{
  "n_experts": 256,
  "routed_scale": 1.0,
  "router_cosine_scale": 14.0,
  "n_kv_head": 8,
  "norm_eps": 1e-06,
  "init_std_o": 0.0,
  "init_std_down": 0.0,
  "lr_mult_o": 2.0,
  "lr_mult_down": 1.5,
  "lr_head": 0.00613,
  "decay_fraction": 1.0,
  "doc_mask": true
}
Below are experts of layer 9 (counted from 0) of a mixture-of-experts language model. Rows are named router (the router's row for the expert), gate (a neuron's input weights, with its number), up (a neuron's input weights, with its number), down (a neuron's output weights, with its number) and show model dimensions 192-255. Each number is 128 + 24 x the weight over its row's rms, rounded and kept within 0 to 255. Numbers have three digits each.
After each expert's rows: a language model's description of what the expert responds to; "gets" lists some tokens that make up at least twice as much of what it gets as of all text. This comes from a sample of Wikipedia text that the model never trained on. Tokens count by the router's weight.

# expert 63
router:115143110147136142088137121123110130156124091093162121135124140123119111098167059173127128165096117105138141149092135140139125136121135106099149111166117115182166131132135157136139130122181132
gate0:099154109132154153107143070092140142134141109120135153184118134115153129132091115138163157168136147120097125124142071118102140135121155127117110129104145091141098163148164117133115129120136110
up0:123097128098136119096154110061099174136138062138124108172115123103166164141098111118142171165126157137115152111130102130122132100134130135107147104108120079188158159120111124111127158133156150
down0:103103119105117135108182110132150176156095150155092153096118148117132115108098145105111135100138149110124158112145104130137122135117141093143146119154137169136083141135103088093170150090130126
What it handles: Prefix-split word pieces. Single letters after a heading marker, hyphen, quote or prefix, beginning a split word, e.g. ==Publications, self-published, pre-school, re-hired.
gets: "P", "S", "p", " P", "e", " S"

# expert 54
router:146108135102098103120122120126092146145151127120142157109152144091134114088163104135085132170110146129125155115103100167094123137128120110164149117141099143166115165152123096129140131125153111
gate0:134161118119124106112189108142123131074059113146125179134159119118114072134107095128115105111133109081089174124131124123136159116142138149099120164136132182145069123160075114101125144088077168
up0:168149121136118109132147125173123077092106077143135176128124102096132079122117094119111124091136146076093174112103120159148160105133143131101100130160144162157113116116094136109124154125084141
down0:129145125133133120124139117147137121148144151146104161148143145138118139150107134119117154143139121131131145141099089142150146120202129148125161132110103106136136160142124154098155139096119137
What it handles: Copula and ordinals. Forms of be, especially was and were, after a subject in biographies, plus ordinals like first cousin, third single.
gets: " was", " were", " first", " is", " second", " one"

# expert 48
router:132125102125113095147093103110103198141133167105140131105103144087127162092177109174141153121107129108133151106135155157100148128116135083136115082209069123166140151135117112143093137135145139
gate0:204162147125148139152140113123096151141129106093118131051133130121112144133173138144173097135116145166101149119150143124133178159115108114129121133167114158165162114138094149175149147100087160
up0:118106137140089138095098142149117106147126159170118123128136136135122118151113090095118138115138164110108115179097087130145159132099101126087137135112112147129119131092117106115116161135136135
down0:111199102127135138112133145096132108126161091103143130121096136121128102117131159164146124126132140182101120132141193107088119114122139103194123102174102119152145143127129137137094152144080157
What it handles: Quantity words. Numerals and quantifiers before a plural noun, such as three works, several more, many, these stations, number of.
gets: " two", " three", " many", " other", " several", " four"

# expert 58
router:078132123126129117153086125080141121120098130112136135159114120128130116114166114126082131140102121104115183095087134161157161154120084145103166084141106112110126141127115086129116144101162139
gate0:138140140123132128133103140131144099114153086147108141138124112148116130082160118121128119141140150086114076104118152133143111118112186119140142129122131139139105130155097114147145141157155177
up0:145080135084119150140169116129180124085149117148125161150101105116151125133166170144142132172103108174125143102141079139135123104132127156116134080097120114129108094178117137148166097157092121
down0:156173112173126100118091136125095126150149157091111115128110128155134104118169139088125144108123126151179130107138130152099154123122077125144132109128116119080177173119145121129097118112146117
What it handles: Vowel endings in foreign names. Vowel-final pieces such as i, a, o, ini, ari, ani that end non-English names and places, as in Luigi, Lazio, Hietaniemi, KwaZulu.
gets: "i", "a", "o", "u", "ai", "ia"

# expert 53
router:121149112144109094145098142133103141101047132091125147129166153098157173108141101121102164114149134114124127102128152125108144129144109131092143116141104100171122133128114146146093122157164089
gate0:126145094122112108117117137124130123100163121122094161107179140133149155133143100136162141135142158117114153118168107111099128170142137123099159162145128114136156151114136135112132131166133102
up0:138129118156139125102101109107118115143074134131135195103114097078127125128174111127149172107153094109121108102133138148197097139134105155104123160171109120128156121172059153137136103154117100
down0:155129121114142050126107064109104139116090097146170130180096102138142124124136130124161097075168142140159136142133117134109148115126137127155135145117115137145156118125110127136135142146105114
What it handles: en syllable and digits. The piece en inside words and names like Leninism, Genevieve, Penry, plus single digits in citations, ISBNs and scores.
gets: "en", "4", "2", "3", "1", "5"

# expert 23
router:083093132129131129125116086103133142123112110127101154137139136136140125105143101105118155147103093069085166096117138174136138151102107114091132125134086129127130146131088101120100153117158094
gate0:124175114100192122133095109127128136125106142127107142137131138126103128165117140176148141093096104114094129138180088122092084131100105119148102136127169085087174113123093111175149109125139086
up0:150150083148152113145144147129146142128110111082095090144133160138147162148138131131110148119131122123086115081071111130104109134120140126106095106134154166093152117076089152188091113123117088
down0:117129115160126149108099146170139111097093111062119148111113147131102099155121125094161103145133138114092122117136116103145130112073116127159123103114112148115110130125149098108156115121108090
What it handles: Vowel a word pieces. Short pieces built on a vowel, mostly a or syllables like Ma, La, ha, ina, inside foreign names and words.
gets: "a", " A", "ia", "ra", "u", "o"

# expert 14
router:112135107109128134127129137118108130112087098089143119150137164116168130115168131198133166180135123117131124101101148149120109110164129097133148108125136154174117138153113103143141133170136125
gate0:133141117144135125101098098126154149135138110165140147115145121159105127105100134148167153121126116106106112174132139106113116090123160125092081118098105108139096134144141158109156170164131150
up0:166099111144110161195132144131076120119121105094103097171092114105180110127168150084119122109136150114137128098158134144126143158118093181132136140155138151116158119156108103133125109106080104
down0:124127092131142145158112072103108107101122104128091141121088077114106115109127131134140148157129126130150154131144144119123134106121142138155098120125101167106128158104095106087143109156127123
What it handles: Dis-/rec- prefixes, year digits. Word-initial pieces like dis, rec, ens, Dec (disrepair, disastrous); also degree and minute signs in coordinates and digit chunks of years.
gets: "°", " dis", "′", "ec", " season", ":"

# expert 49
router:122118099170119131145132177114100160118095147074115131129108144119166172115181092175133114131099143103127123133128103132138171143134124138119170073140103102148109112119145110146093172134170123
gate1:105117130120083118151129122147118093101119119112109113134141083109154164094095126080182115139114149114102158139116100097111164165130105166134122130116125143125107151125171113123110155150125086
up1:142131145148135153119102142104128123144132083120123121089176151077152181135109119105131108130137085171123119098105110124105100137131091106113127152120160118125136152118085122135113128126073139
down1:119115135163163122151158096195109147144107104121091131108098113095160106118117122167165099107133112161158131118094130125168138098097147089146126132097129155112112146122166156110104113084118146
What it handles: Mid-word Latinate pieces. Lowercase fragments of Latinate words at the start or middle, such as re-per-toire, d(oped), opt(ical), int, recept, obst(etrical).
gets: " d", "it", "ut", " int", "t", "-d"